Experts of a small language model: 11 layers.
Below are experts of layer 7 (counted from 0) of a mixture-of-experts language model. Rows are named gate (a neuron's input weights, with its number), up (a neuron's input weights, with its number) and show model dimensions 192-255. Each number is 50 + 15 x the weight over its row's rms, rounded and kept within 0 to 99.
Before each expert's rows: "gets" lists some tokens that make up at least twice as much of what it gets as of all text; "comes after" lists some tokens at least twice as common just before its tokens as in all text. This comes from a sample of Wikipedia text that the model never trained on. Tokens count by the router's weight.

# expert 5
gets: "1", "2", " ", "0", "9", " January"
comes after: " ", "2", "1", "0", "–", " March"
gate0:63 72 88 44 71 54 47 57 45 26 52 33 34 47 56 71 37 29 52 54 43 60 68 45 46 66 57 55 43 55 27 57 68 64 89 73 51 28 64 36 83 34 36 57 52 40 36 50 19 38 36 45 46 17 43 54 50 39 61 45 47 49 22 59
up0:70 37 55 17 34 78 69 67 62 25 60 71 56 37 79 29 32 57 75 56 29 55 75 68 51 39 48 65 45 52 72 70 33 65 75 42 37 40 65 66 63 29 49 24 79 50 54 61 60 23 34 51 69 49 28 54 48 47 56 43 65 72 65 35
gate1:76 55 63 41 67 55 70 39 33 62 28 41 51 21 57 60 60 45 63 64 56 36 57 52 52 53 78 45 54 46 55 43 34 53 70 27 48 59 46 43 30 60 61 31 72 33 03 35 50 56 13 49 50 29 47 36 64 66 46 42 40 42 34 36
up1:58 53 40 37 61 38 41 54 29 49 45 37 46 47 23 54 57 58 58 46 85 32 55 41 78 66 45 44 39 50 57 00 46 61 40 50 40 67 18 45 41 59 54 42 54 39 43 44 35 68 21 51 51 65 61 72 62 28 41 53 23 55 60 56
gate2:30 64 28 50 53 70 53 65 63 65 73 47 48 27 67 50 43 37 35 26 74 53 69 41 44 32 50 18 41 49 43 35 40 17 36 62 48 07 50 54 56 64 71 38 28 28 30 27 47 69 47 53 58 55 71 35 48 33 40 33 24 32 63 67
up2:39 62 44 45 51 62 27 66 48 58 57 25 22 42 59 50 32 40 28 42 47 74 62 43 60 57 37 19 53 48 47 46 60 38 63 64 52 32 29 41 69 51 45 16 37 25 40 34 31 82 60 70 56 41 57 37 55 42 42 77 60 30 83 52
gate3:48 73 55 55 56 47 53 33 48 24 51 61 32 49 44 41 42 35 11 49 82 68 71 22 70 53 60 53 45 47 42 56 14 66 55 33 42 50 16 52 63 44 48 52 26 46 59 45 41 56 32 54 11 76 55 53 52 62 60 68 65 34 68 70
up3:20 55 39 40 35 45 52 37 59 42 74 41 35 58 26 43 38 64 13 45 80 69 62 36 72 62 44 73 62 66 36 36 43 54 47 38 35 51 13 38 47 78 42 37 47 28 52 57 42 60 21 50 46 64 60 41 42 51 54 69 51 25 67 54
gate4:26 60 45 70 60 54 50 60 69 75 56 54 58 61 63 33 63 55 46 85 56 74 48 75 54 39 51 49 64 48 54 42 26 35 38 27 46 75 66 61 27 83 69 34 39 57 22 46 54 65 49 67 58 48 45 14 78 56 69 51 69 82 54 34
up4:78 59 59 57 75 84 49 52 36 58 46 50 35 46 37 47 39 48 23 30 44 65 35 62 25 44 54 66 53 59 55 43 07 42 56 32 34 60 53 60 40 55 59 77 40 43 58 74 38 47 10 57 44 86 36 36 34 38 20 36 37 22 36 75
gate5:47 54 73 69 34 65 41 51 36 25 58 52 47 42 40 67 50 33 63 65 49 44 47 55 49 71 49 20 31 67 59 34 55 44 49 59 42 59 18 44 32 84 32 77 43 14 58 94 52 39 53 26 46 64 40 49 44 37 84 49 68 60 44 63
up5:61 77 40 48 60 51 78 39 00 31 27 59 56 52 41 44 45 45 57 74 51 37 76 57 53 57 65 45 52 75 35 43 50 50 32 64 44 67 38 33 22 65 34 49 68 47 65 60 36 36 50 36 41 59 53 58 45 37 80 71 35 62 62 34
gate6:60 64 63 23 35 25 76 47 53 48 49 48 70 62 23 36 36 68 63 39 56 18 25 67 55 35 81 58 46 39 53 65 46 47 32 53 52 32 53 80 62 61 51 60 63 70 58 33 50 47 26 42 38 70 39 60 60 66 00 67 53 52 85 57
up6:23 62 46 32 58 23 79 79 46 52 60 65 56 55 52 55 29 55 71 33 46 28 29 75 52 75 65 65 47 46 44 53 71 50 40 55 58 45 40 86 42 59 57 50 64 81 62 47 42 67 26 60 40 65 52 45 57 27 44 47 27 80 64 69
gate7:70 50 64 43 61 41 54 19 53 41 30 43 45 32 31 58 56 49 54 42 36 44 17 45 50 38 51 37 53 44 36 57 17 37 67 42 41 31 38 37 28 63 45 50 44 64 59 24 53 26 44 46 42 21 41 76 47 47 74 73 88 42 43 64
up7:31 60 30 85 43 54 34 59 28 64 48 48 59 50 77 51 44 46 59 65 48 57 44 66 53 65 42 20 37 75 34 64 39 41 58 68 40 45 78 65 90 44 59 69 28 45 52 42 48 77 31 61 55 60 41 57 49 64 55 46 46 65 50 35
gate8:43 29 75 62 62 49 68 49 44 40 50 58 69 41 71 40 40 41 64 49 62 49 45 70 80 55 57 21 41 51 53 58 34 44 36 54 42 31 27 64 58 18 62 60 59 59 55 57 57 64 41 41 41 66 54 63 48 27 50 53 36 50 57 53
up8:43 41 33 51 53 76 47 47 42 63 55 05 24 55 40 60 40 32 49 73 33 56 52 35 56 39 52 68 27 51 68 60 44 60 71 52 17 43 52 51 40 50 51 40 27 48 33 76 47 51 70 38 38 35 53 45 66 70 58 50 57 70 79 31
gate9:31 46 68 36 62 16 46 45 73 58 46 57 47 66 38 47 45 63 45 48 52 68 53 40 70 46 48 41 33 41 37 44 62 26 64 51 37 65 52 29 52 52 50 54 37 33 46 53 38 66 53 43 43 63 59 56 57 56 80 49 94 52 63 31
up9:56 78 83 73 83 30 21 63 56 81 81 44 39 58 46 30 52 44 78 32 70 67 57 51 49 63 46 43 28 30 31 37 63 53 47 54 38 31 31 59 70 55 56 62 50 61 73 57 48 35 48 65 84 42 38 39 57 11 18 33 43 43 12 32
gate10:48 47 12 61 31 57 65 61 22 54 34 50 38 55 56 17 35 42 32 42 67 41 31 66 75 60 56 46 25 68 50 40 41 23 33 49 41 10 93 59 48 44 36 67 43 45 57 56 34 45 39 49 42 65 50 84 64 78 63 59 53 46 48 45
up10:46 31 08 34 62 61 59 37 26 41 48 46 52 59 50 18 53 46 17 38 64 64 51 46 59 63 40 30 62 38 70 64 17 57 61 45 33 38 62 47 46 30 51 75 66 63 55 57 65 53 51 53 55 70 48 53 66 64 60 44 24 41 61 25
gate11:56 52 49 38 40 71 57 56 70 56 51 27 29 37 50 48 35 49 54 28 78 58 30 65 48 50 34 51 40 73 53 30 36 28 39 42 55 71 65 42 49 48 62 40 46 39 81 60 32 47 20 59 74 43 33 51 36 32 48 20 44 44 53 37
up11:60 48 20 37 41 85 68 45 42 58 50 37 30 23 63 18 30 49 42 52 52 30 39 40 64 45 58 44 35 63 57 42 46 55 54 44 52 38 50 44 55 47 45 46 38 33 45 22 45 51 41 66 76 40 48 63 23 37 57 58 43 23 47 57
gate12:37 44 53 89 36 54 43 26 41 60 43 73 59 46 46 43 48 40 39 71 51 46 36 25 47 34 38 64 61 68 34 61 47 61 72 34 70 64 55 53 55 57 42 71 65 60 49 71 57 28 52 51 56 62 45 55 66 52 44 36 31 68 22 39
up12:51 27 82 41 36 45 35 52 45 53 37 53 51 62 68 29 70 48 48 45 44 62 72 59 41 15 43 59 41 55 48 55 65 39 33 54 44 52 82 48 54 80 52 63 49 41 67 00 26 64 58 51 34 72 44 46 53 53 44 35 39 50 30 62
gate13:58 63 60 31 30 50 57 64 79 88 62 25 60 55 43 38 52 45 26 55 57 70 59 52 63 36 46 63 59 27 63 61 33 58 42 33 55 45 44 45 56 49 34 47 56 48 51 53 75 46 80 69 51 50 35 28 65 24 46 23 61 61 45 45
up13:66 23 56 45 57 55 48 25 40 64 77 47 44 67 42 40 69 53 61 57 23 47 62 70 42 61 51 46 56 49 60 42 56 66 41 48 48 55 20 59 42 42 55 38 45 39 17 63 56 39 41 51 39 51 43 36 56 88 51 65 46 39 92 37
gate14:36 64 11 33 65 35 51 70 43 42 36 57 41 64 22 50 57 44 33 53 50 47 51 74 74 34 69 49 56 45 42 49 33 38 46 56 40 27 68 33 37 30 63 34 63 43 59 58 26 68 58 48 63 80 73 54 47 22 61 42 36 70 55 39
up14:54 38 43 43 72 71 54 40 70 71 44 12 50 59 39 24 32 49 42 50 24 54 55 39 47 41 56 83 46 47 91 76 20 65 50 64 22 40 44 51 19 75 79 68 52 44 50 90 46 68 57 30 51 50 55 74 32 48 64 58 62 42 82 53
gate15:77 37 34 45 47 57 23 62 59 71 30 65 41 45 31 40 62 52 38 69 38 24 41 47 45 23 46 47 59 43 67 30 54 38 68 39 61 44 75 67 58 52 48 42 55 47 19 32 40 49 68 64 57 74 58 46 66 77 41 26 30 62 53 64
up15:40 49 40 48 34 62 51 61 56 53 47 66 64 36 76 79 50 32 62 54 95 55 52 68 34 56 51 39 46 50 34 71 59 37 34 69 60 24 60 25 76 53 52 45 56 61 49 62 48 49 73 52 27 59 42 56 33 35 25 42 47 45 12 32
gate16:54 57 49 55 60 50 54 58 78 66 50 39 36 33 35 47 14 38 42 33 44 64 43 67 44 38 46 46 55 53 33 67 34 54 65 51 47 35 46 58 31 71 75 53 39 47 82 70 33 45 63 37 59 45 27 67 42 36 44 79 58 69 43 71
up16:25 49 69 35 30 66 38 45 64 48 41 91 66 55 55 68 84 44 56 75 49 32 50 36 48 43 79 55 33 53 67 67 50 59 38 67 49 43 38 28 71 27 35 39 32 40 23 33 43 58 42 54 32 52 33 75 80 57 72 61 66 44 32 60

# expert 45
gets: "0", "2", "1", "8", "5", "6"
comes after: "0", "9", "2", " ", "1", "–"
gate0:51 53 54 61 30 50 31 22 46 20 45 52 20 37 57 31 47 80 69 51 59 78 71 71 26 34 44 39 39 62 32 45 27 40 39 46 42 53 62 39 42 64 64 53 75 48 19 43 41 39 57 62 23 47 50 87 32 37 54 57 79 55 46 43
up0:58 67 54 50 23 64 40 40 42 20 41 75 59 49 34 81 33 39 48 47 67 47 17 52 42 46 61 59 35 66 51 51 60 28 35 40 35 42 59 45 57 41 45 53 55 14 54 59 41 84 38 80 36 68 63 28 78 51 26 55 41 64 49 62
gate1:28 48 42 40 54 54 49 66 71 62 62 43 60 50 34 74 79 63 51 99 39 36 67 46 68 46 82 40 43 52 62 52 45 45 58 48 35 31 68 52 49 62 49 48 50 51 50 54 54 26 41 63 68 28 46 54 63 61 43 46 52 52 36 60
up1:80 33 60 17 57 49 56 55 42 64 42 30 47 43 57 45 43 68 57 27 44 10 36 48 53 51 33 67 38 29 17 63 42 75 27 66 36 83 58 32 51 41 50 59 32 49 51 64 51 60 56 37 16 63 46 65 30 70 65 65 35 49 66 24
gate2:75 87 31 65 55 78 31 49 26 48 61 67 51 62 42 22 61 32 47 41 30 66 52 54 43 65 80 61 43 53 17 53 52 73 59 40 40 40 58 55 66 31 40 22 79 35 54 43 23 52 21 28 79 74 54 71 57 16 48 55 48 43 66 46
up2:71 77 42 71 56 41 40 57 34 58 38 56 37 49 25 54 30 34 71 40 69 48 62 42 37 34 53 58 53 66 44 59 40 43 59 53 34 54 53 52 44 58 82 49 54 38 61 55 29 74 44 79 32 68 60 51 65 77 63 55 47 19 64 47
gate3:20 63 35 50 38 69 57 37 67 49 76 75 18 78 50 65 50 37 65 38 30 59 55 58 68 51 82 30 59 57 51 78 53 24 44 26 44 73 14 46 65 49 62 28 54 49 47 45 32 49 42 67 47 07 49 63 57 48 67 73 51 49 37 71
up3:50 62 64 20 58 72 44 41 51 36 63 29 41 61 37 53 32 61 55 57 46 52 83 61 59 68 64 61 42 47 80 56 35 53 70 44 61 31 45 48 40 62 53 58 24 41 00 50 67 46 76 42 42 41 62 29 41 40 61 19 36 59 28 46
gate4:39 64 19 47 49 59 49 52 58 54 66 55 69 45 58 36 53 40 63 92 41 55 77 50 42 62 47 49 66 49 39 34 41 73 42 56 55 32 74 94 50 59 50 44 75 26 44 49 52 78 53 67 58 76 28 47 91 66 50 51 35 65 41 45
up4:43 62 71 64 45 83 54 30 28 42 36 35 32 18 57 49 58 53 42 36 67 61 20 55 52 32 79 52 20 59 45 35 32 26 46 24 50 71 52 47 54 35 40 29 44 58 43 54 28 35 35 15 46 36 34 42 50 44 53 52 68 63 50 40
gate5:68 47 67 41 48 43 52 48 57 33 64 49 67 52 21 94 41 65 63 68 60 31 54 67 41 48 39 60 29 63 59 61 18 64 58 37 36 40 33 49 44 41 42 62 43 49 58 58 35 50 70 47 44 46 56 16 38 45 48 52 35 29 57 27
up5:39 44 38 63 54 46 64 68 35 66 56 60 45 28 39 44 41 52 44 23 51 67 36 33 55 30 55 37 37 42 47 38 81 40 75 59 45 42 34 34 53 42 56 41 37 41 25 23 32 36 43 46 49 59 56 48 44 64 40 39 30 39 32 57
gate6:52 56 23 51 58 46 48 53 00 46 47 42 32 74 54 59 35 54 51 25 67 49 20 60 48 31 76 58 59 62 36 48 63 55 69 45 39 73 43 26 31 86 48 48 51 68 11 53 54 65 53 63 53 84 53 39 54 56 37 46 40 54 49 54
up6:55 74 52 59 32 42 69 54 40 30 48 75 50 50 49 50 45 92 23 64 52 31 53 50 69 32 39 56 48 53 68 51 48 31 46 41 40 22 49 29 62 56 78 50 56 66 29 50 30 22 20 54 33 45 37 39 24 51 60 41 67 72 42 53
gate7:53 52 37 72 50 32 14 32 54 63 60 38 59 65 46 20 71 51 91 64 32 50 38 46 36 41 45 27 54 86 72 51 55 59 55 65 41 17 69 39 43 52 39 64 27 43 56 76 47 29 41 52 47 51 64 68 53 44 33 39 60 37 90 43
up7:43 64 39 42 52 12 46 34 45 57 64 29 53 64 64 51 40 87 63 63 59 35 36 50 31 48 21 56 52 28 55 52 64 56 68 47 33 68 47 63 48 21 42 56 27 48 50 55 53 41 26 62 44 48 55 57 47 47 55 51 63 59 79 49
gate8:50 46 45 26 59 48 62 39 37 75 73 40 41 36 64 31 59 70 66 53 55 39 36 50 34 45 44 60 41 45 24 46 36 61 51 45 34 35 62 27 46 19 28 49 23 58 50 56 49 42 39 65 26 46 41 55 55 65 67 53 68 85 59 49
up8:91 31 46 28 38 36 57 73 60 60 54 56 53 67 53 55 53 73 24 40 62 45 48 28 25 35 38 55 70 35 19 42 59 36 48 50 64 59 49 36 60 41 80 63 47 66 40 64 54 38 62 52 22 45 52 52 57 86 48 32 62 46 68 62
gate9:47 50 62 17 44 27 59 43 58 43 60 52 22 35 12 71 66 35 57 64 44 30 67 44 54 84 43 54 43 33 41 30 67 16 32 74 31 53 36 42 54 24 30 79 55 53 32 31 45 65 79 80 54 62 53 63 70 43 66 44 35 52 54 38
up9:70 63 48 74 50 64 39 70 37 30 17 39 59 77 50 48 43 50 37 43 58 52 40 54 40 46 40 47 50 47 26 85 21 75 44 37 47 71 73 31 48 58 62 40 57 38 81 70 34 31 35 20 59 57 53 32 58 59 36 51 46 43 27 71
gate10:46 62 57 57 55 37 42 68 61 49 68 39 46 34 47 66 56 65 52 44 83 59 58 68 70 49 78 62 53 45 34 27 44 31 63 44 56 47 21 49 59 56 37 52 55 49 29 66 17 58 45 39 38 42 44 45 48 52 61 53 37 42 70 47
up10:70 76 55 55 24 62 43 66 45 44 28 67 65 47 50 70 57 52 62 75 62 19 50 42 54 55 36 35 50 50 54 66 56 40 52 43 53 39 54 64 31 54 79 41 47 60 46 31 72 53 43 40 51 70 52 34 64 58 50 48 60 78 48 41
gate11:24 61 39 44 59 45 51 26 20 39 59 30 43 39 62 37 23 27 57 51 58 39 25 35 51 72 70 68 31 79 44 24 49 60 35 48 32 66 52 51 74 69 63 46 26 29 52 51 41 47 30 66 42 21 42 81 47 46 39 67 53 47 24 74
up11:50 80 55 47 22 46 16 14 51 46 48 51 93 39 37 31 59 52 65 40 66 45 18 42 32 30 55 65 48 32 47 55 42 55 48 58 51 22 48 62 51 36 45 62 59 69 75 22 50 66 30 73 24 72 41 25 84 70 39 40 52 74 50 62
gate12:43 47 37 48 44 38 41 80 74 69 55 38 35 55 71 56 47 59 45 40 29 71 46 41 39 46 55 59 51 40 54 44 50 61 47 59 55 31 47 28 29 49 38 10 59 27 35 13 56 97 88 68 65 58 58 66 77 36 50 33 69 71 67 47
up12:62 35 29 59 26 67 50 63 50 32 47 32 25 49 61 57 67 36 39 36 25 82 69 77 50 43 76 64 31 41 50 59 41 66 54 43 42 42 63 29 40 53 51 18 40 40 48 31 43 70 60 50 47 28 51 60 77 54 47 54 72 92 36 54
gate13:38 34 38 62 52 55 77 80 62 50 30 55 52 32 56 69 49 61 60 47 26 59 56 32 85 46 69 57 50 44 63 58 73 23 99 60 54 67 52 59 62 46 50 61 70 68 54 48 22 36 53 58 53 56 49 43 30 45 56 32 58 45 54 42
up13:63 43 42 41 51 37 36 27 35 69 65 69 56 75 38 32 41 52 25 36 66 64 24 55 51 61 15 22 39 51 21 90 26 55 45 74 68 48 68 35 45 61 60 24 56 33 52 51 74 58 70 62 54 34 59 23 30 67 36 43 48 72 54 58
gate14:46 61 49 46 38 51 85 52 40 57 27 32 38 39 79 24 64 56 45 22 65 37 62 58 45 39 27 38 27 49 34 50 43 32 31 68 42 70 50 35 48 62 55 44 23 54 36 45 61 39 71 38 53 49 53 51 22 38 57 21 34 60 31 52
up14:18 45 50 53 46 66 71 52 57 33 38 52 45 59 76 74 45 54 30 24 53 38 40 91 53 66 51 65 57 37 16 74 41 23 43 46 47 53 44 31 47 49 38 47 47 70 36 44 45 36 72 33 78 50 32 59 60 35 62 62 14 59 31 56
gate15:63 60 49 32 47 41 13 50 57 66 72 64 63 60 64 64 65 43 79 64 47 60 45 02 54 59 60 45 38 91 70 69 94 50 26 52 37 55 31 45 52 59 76 68 50 43 38 54 55 47 45 56 57 49 64 28 74 70 62 45 46 48 44 75
up15:63 37 68 32 76 60 41 50 53 59 54 39 50 66 46 52 57 63 49 58 39 71 46 36 48 58 38 46 51 78 46 54 64 68 41 54 15 58 35 27 50 42 60 66 60 58 25 52 43 40 54 30 56 58 73 81 73 58 79 37 52 50 19 59
gate16:71 86 81 77 35 07 28 51 49 41 74 68 44 53 41 67 39 29 62 43 48 58 51 56 63 80 56 20 43 40 35 66 62 39 74 50 61 78 56 75 60 59 36 44 55 48 71 60 54 45 55 73 70 53 62 22 73 44 39 49 17 48 20 48
up16:68 40 80 27 51 63 74 10 67 56 48 43 56 48 43 70 56 56 49 47 51 81 38 33 32 50 49 75 54 45 53 41 53 67 39 25 32 36 22 52 46 59 43 70 62 38 44 44 37 53 50 18 30 43 53 78 39 64 54 39 80 30 67 43

# expert 7
gets: "9", "1", "8", "0", "7", "4"
comes after: "1", "9", "0", "8", "2", "7"
gate0:50 41 48 27 46 37 33 72 50 61 35 39 60 69 47 39 42 74 47 35 50 35 43 70 40 53 51 51 61 47 49 59 23 57 75 38 61 43 56 54 21 49 18 28 71 86 38 68 70 74 28 33 50 58 48 49 47 58 33 53 32 35 63 54
up0:73 50 34 52 28 60 59 51 35 67 34 68 59 61 20 66 49 74 71 62 74 82 44 41 42 71 52 55 43 55 44 58 59 81 48 60 44 87 42 12 43 30 36 31 47 37 54 40 38 60 57 62 61 37 60 19 46 40 46 72 58 45 78 60
gate1:30 51 35 57 48 62 51 47 49 37 41 70 65 45 19 78 69 22 39 19 34 23 50 48 59 65 21 55 51 68 54 64 45 75 47 74 50 23 44 51 54 63 59 63 47 63 36 34 58 58 63 61 53 48 66 33 65 45 44 74 41 58 54 40
up1:20 65 25 39 49 52 60 42 31 60 64 46 60 49 42 54 45 24 26 21 50 42 57 42 57 41 48 70 35 55 40 58 51 50 42 44 45 35 51 60 61 43 51 51 61 39 39 20 56 60 47 40 46 36 34 67 81 62 58 40 35 56 37 72
gate2:53 50 62 44 45 71 61 61 57 41 28 54 48 42 71 70 42 63 44 49 54 50 30 42 36 62 31 52 28 29 57 50 51 12 56 42 59 70 25 37 59 47 46 63 34 42 45 52 48 34 30 49 54 40 45 52 45 56 30 67 63 67 31 32
up2:60 55 44 45 51 59 48 32 64 71 41 68 35 58 53 53 36 71 21 80 61 32 47 53 55 50 61 37 43 51 48 51 74 46 45 51 59 40 42 58 37 64 84 53 54 05 66 23 14 71 53 30 49 68 58 34 45 62 45 65 39 61 50 78
gate3:47 68 48 59 55 70 20 59 54 62 56 57 45 26 72 51 52 24 59 75 56 45 35 39 51 45 94 52 28 85 41 36 59 28 55 44 59 35 55 45 47 52 39 45 31 41 50 36 49 70 48 51 44 39 21 70 37 58 37 20 60 65 53 05
up3:51 35 47 32 65 49 56 60 62 80 45 38 76 64 53 64 49 51 61 42 75 51 42 30 62 62 83 79 75 60 56 36 67 37 51 51 59 20 56 65 59 52 36 42 54 52 80 54 58 57 60 31 53 63 29 73 30 35 33 36 46 30 76 27
gate4:19 47 56 56 33 62 24 09 74 37 52 45 21 57 69 84 76 35 31 49 55 61 42 44 35 55 43 41 35 70 56 26 72 44 78 76 39 35 27 55 68 42 35 73 69 36 47 43 45 62 44 49 40 37 46 49 34 45 71 45 49 44 59 40
up4:48 45 55 26 68 36 57 77 59 56 91 40 54 65 43 54 19 38 54 72 42 65 63 50 51 65 53 50 56 30 57 60 41 43 80 38 46 52 64 43 78 24 46 54 28 44 51 60 57 22 78 71 43 56 42 36 48 42 34 71 59 56 18 51
gate5:44 50 51 52 37 71 47 32 88 44 45 47 13 51 56 44 72 37 41 79 52 62 71 43 64 54 47 45 35 55 86 54 67 26 41 44 38 18 69 43 55 82 43 41 38 24 48 56 41 69 40 21 47 42 66 57 54 44 52 26 58 71 43 62
up5:37 70 61 59 52 27 30 53 19 50 46 66 79 34 55 32 49 60 65 58 44 44 34 57 33 42 42 39 38 45 52 44 37 49 42 49 26 78 30 57 51 44 49 60 59 64 40 34 37 54 50 79 26 40 56 30 39 41 53 53 36 45 58 35
gate6:41 54 61 72 51 46 56 34 46 34 53 62 63 50 53 60 28 27 69 71 60 43 42 66 39 52 86 39 33 51 83 71 64 28 31 52 37 25 45 49 62 59 62 46 52 52 50 66 57 52 60 16 38 45 64 29 55 42 34 55 81 59 37 68
up6:67 45 40 52 37 32 55 33 47 32 33 48 40 45 44 62 66 71 37 42 56 63 50 60 62 43 48 51 38 47 36 30 40 67 54 50 37 56 48 38 40 37 43 29 53 85 26 45 34 50 38 59 54 59 43 51 41 56 57 31 56 43 61 40
gate7:57 54 66 44 61 58 75 58 62 59 51 43 55 51 43 53 67 61 25 29 55 49 12 43 54 51 86 38 45 71 34 35 47 66 79 45 68 45 35 50 37 58 74 54 48 47 45 51 40 46 48 21 43 53 60 21 47 33 65 47 34 29 72 56
up7:53 49 66 83 38 54 00 66 49 56 56 73 52 50 63 68 32 47 76 54 66 61 58 39 51 33 50 53 41 56 89 77 72 64 36 43 39 76 65 42 69 44 65 44 75 15 44 39 43 67 49 56 49 46 46 71 26 41 48 20 61 56 65 31
gate8:88 54 73 21 47 56 46 33 42 45 52 73 49 56 51 45 27 50 34 46 64 64 51 55 38 54 61 57 61 63 40 34 48 43 23 40 38 74 68 46 34 54 59 41 45 57 32 70 61 24 63 44 15 67 38 27 56 81 47 76 25 46 30 43
up8:26 53 72 56 66 53 48 83 27 08 40 56 34 44 64 58 42 53 71 27 55 38 71 54 41 35 33 40 46 35 23 47 50 16 62 32 77 62 45 23 76 67 29 55 24 55 82 59 65 57 46 31 53 13 53 27 53 35 70 37 86 62 36 53
gate9:52 38 62 55 42 49 62 44 62 36 40 46 71 58 41 63 45 44 44 48 36 33 71 68 41 55 76 56 72 46 27 78 55 51 81 71 95 52 46 48 45 35 47 28 55 47 48 46 43 40 60 60 21 38 52 41 54 46 34 62 53 32 23 44
up9:40 82 45 70 53 57 67 47 39 44 73 56 29 29 56 44 10 15 48 38 59 68 50 71 67 38 38 41 30 39 36 39 66 43 34 39 32 67 38 48 49 48 34 55 53 54 53 37 80 49 49 53 76 66 72 25 73 60 41 35 47 52 33 29
gate10:73 52 32 37 35 31 28 55 23 66 26 40 23 42 53 47 47 48 65 80 46 76 33 40 56 64 51 41 53 42 46 65 52 44 68 61 52 43 61 49 59 30 12 48 26 55 62 38 41 49 30 56 44 16 37 55 76 83 23 40 49 31 55 53
up10:25 49 53 41 37 66 76 34 59 12 72 64 53 40 27 45 55 43 46 33 38 37 55 65 65 28 38 55 53 48 68 34 49 67 59 41 39 69 42 32 59 48 61 44 43 36 69 47 73 28 55 78 75 55 61 54 19 18 74 48 76 75 46 43
gate11:66 40 48 46 67 39 67 48 48 59 47 45 31 49 48 70 63 18 61 28 45 33 33 50 41 70 51 31 45 65 18 60 74 25 50 64 61 52 30 29 58 53 58 58 24 48 28 39 53 45 53 47 43 75 52 42 56 74 54 56 37 50 45 35
up11:53 69 45 62 16 33 49 54 18 33 52 58 64 58 42 42 70 56 57 63 73 58 47 48 49 55 50 51 51 59 28 42 30 58 63 17 46 70 99 28 24 45 31 37 58 42 46 70 47 37 46 47 35 38 50 69 25 47 46 40 53 68 39 36
gate12:56 34 23 36 55 57 77 38 46 58 54 64 52 56 49 61 54 36 73 54 40 50 39 62 78 63 59 53 53 31 89 48 56 36 83 50 52 31 35 64 12 61 73 38 52 44 47 65 34 56 57 49 83 67 53 05 31 70 39 49 34 35 48 48
up12:56 50 40 44 49 51 98 60 57 57 64 41 30 70 33 84 47 35 53 43 42 33 77 66 55 76 08 49 78 32 50 53 62 45 69 53 78 52 41 46 62 47 54 28 39 60 31 51 53 37 65 47 69 34 57 28 48 42 41 77 39 40 47 76
gate13:78 65 11 64 53 73 43 51 63 72 57 65 55 71 40 58 27 22 34 19 30 49 39 26 49 66 70 59 38 76 51 39 54 61 45 71 64 22 58 56 52 64 57 31 64 49 33 40 34 25 71 54 75 59 53 43 57 48 46 50 29 48 38 60
up13:69 59 17 56 50 39 79 51 51 48 34 72 52 61 52 36 51 44 39 53 50 20 49 60 71 45 39 53 52 33 49 73 37 54 48 59 52 15 35 53 57 62 44 56 27 32 43 17 59 53 59 94 44 56 43 58 53 38 61 39 51 53 54 46
gate14:55 37 44 24 55 70 33 28 52 59 62 81 13 68 42 41 53 26 46 79 52 48 48 49 68 59 60 58 42 27 67 19 48 47 39 69 46 28 49 57 36 74 60 62 50 33 53 50 39 94 54 68 58 47 36 36 58 49 64 45 69 67 41 32
up14:84 73 43 65 45 25 66 66 08 42 47 47 60 52 65 26 42 36 76 46 72 53 54 63 55 34 34 44 42 74 21 68 36 37 49 44 58 55 61 22 36 45 52 31 50 38 70 57 35 25 37 23 25 54 40 55 55 62 40 41 31 56 84 49
gate15:50 51 42 52 41 43 69 77 33 66 49 70 44 39 68 60 45 42 43 55 72 66 39 30 38 50 63 70 64 58 61 72 55 64 55 34 44 67 38 20 70 70 69 55 25 40 52 54 67 32 29 62 46 47 43 37 19 46 49 75 30 60 22 48
up15:63 51 32 14 53 42 57 55 59 51 61 52 76 96 20 49 39 67 32 51 42 61 36 55 59 45 51 76 46 53 48 62 36 61 51 65 60 64 22 69 38 30 63 68 38 53 25 51 80 57 52 52 50 35 70 47 31 68 46 61 71 69 59 46
gate16:45 53 31 47 47 34 49 78 49 68 63 31 57 54 64 66 84 65 68 49 33 51 34 43 56 53 77 46 49 58 55 62 54 53 60 52 62 46 78 42 53 43 45 31 49 36 57 36 75 49 79 70 52 39 54 55 50 54 91 31 36 74 44 46
up16:50 66 66 50 34 54 46 64 62 16 63 73 53 51 77 60 37 56 67 41 61 45 36 72 24 51 30 41 63 53 37 39 35 45 37 31 24 56 48 45 28 68 50 85 42 61 72 72 54 57 27 47 52 68 26 44 54 33 28 45 50 55 33 60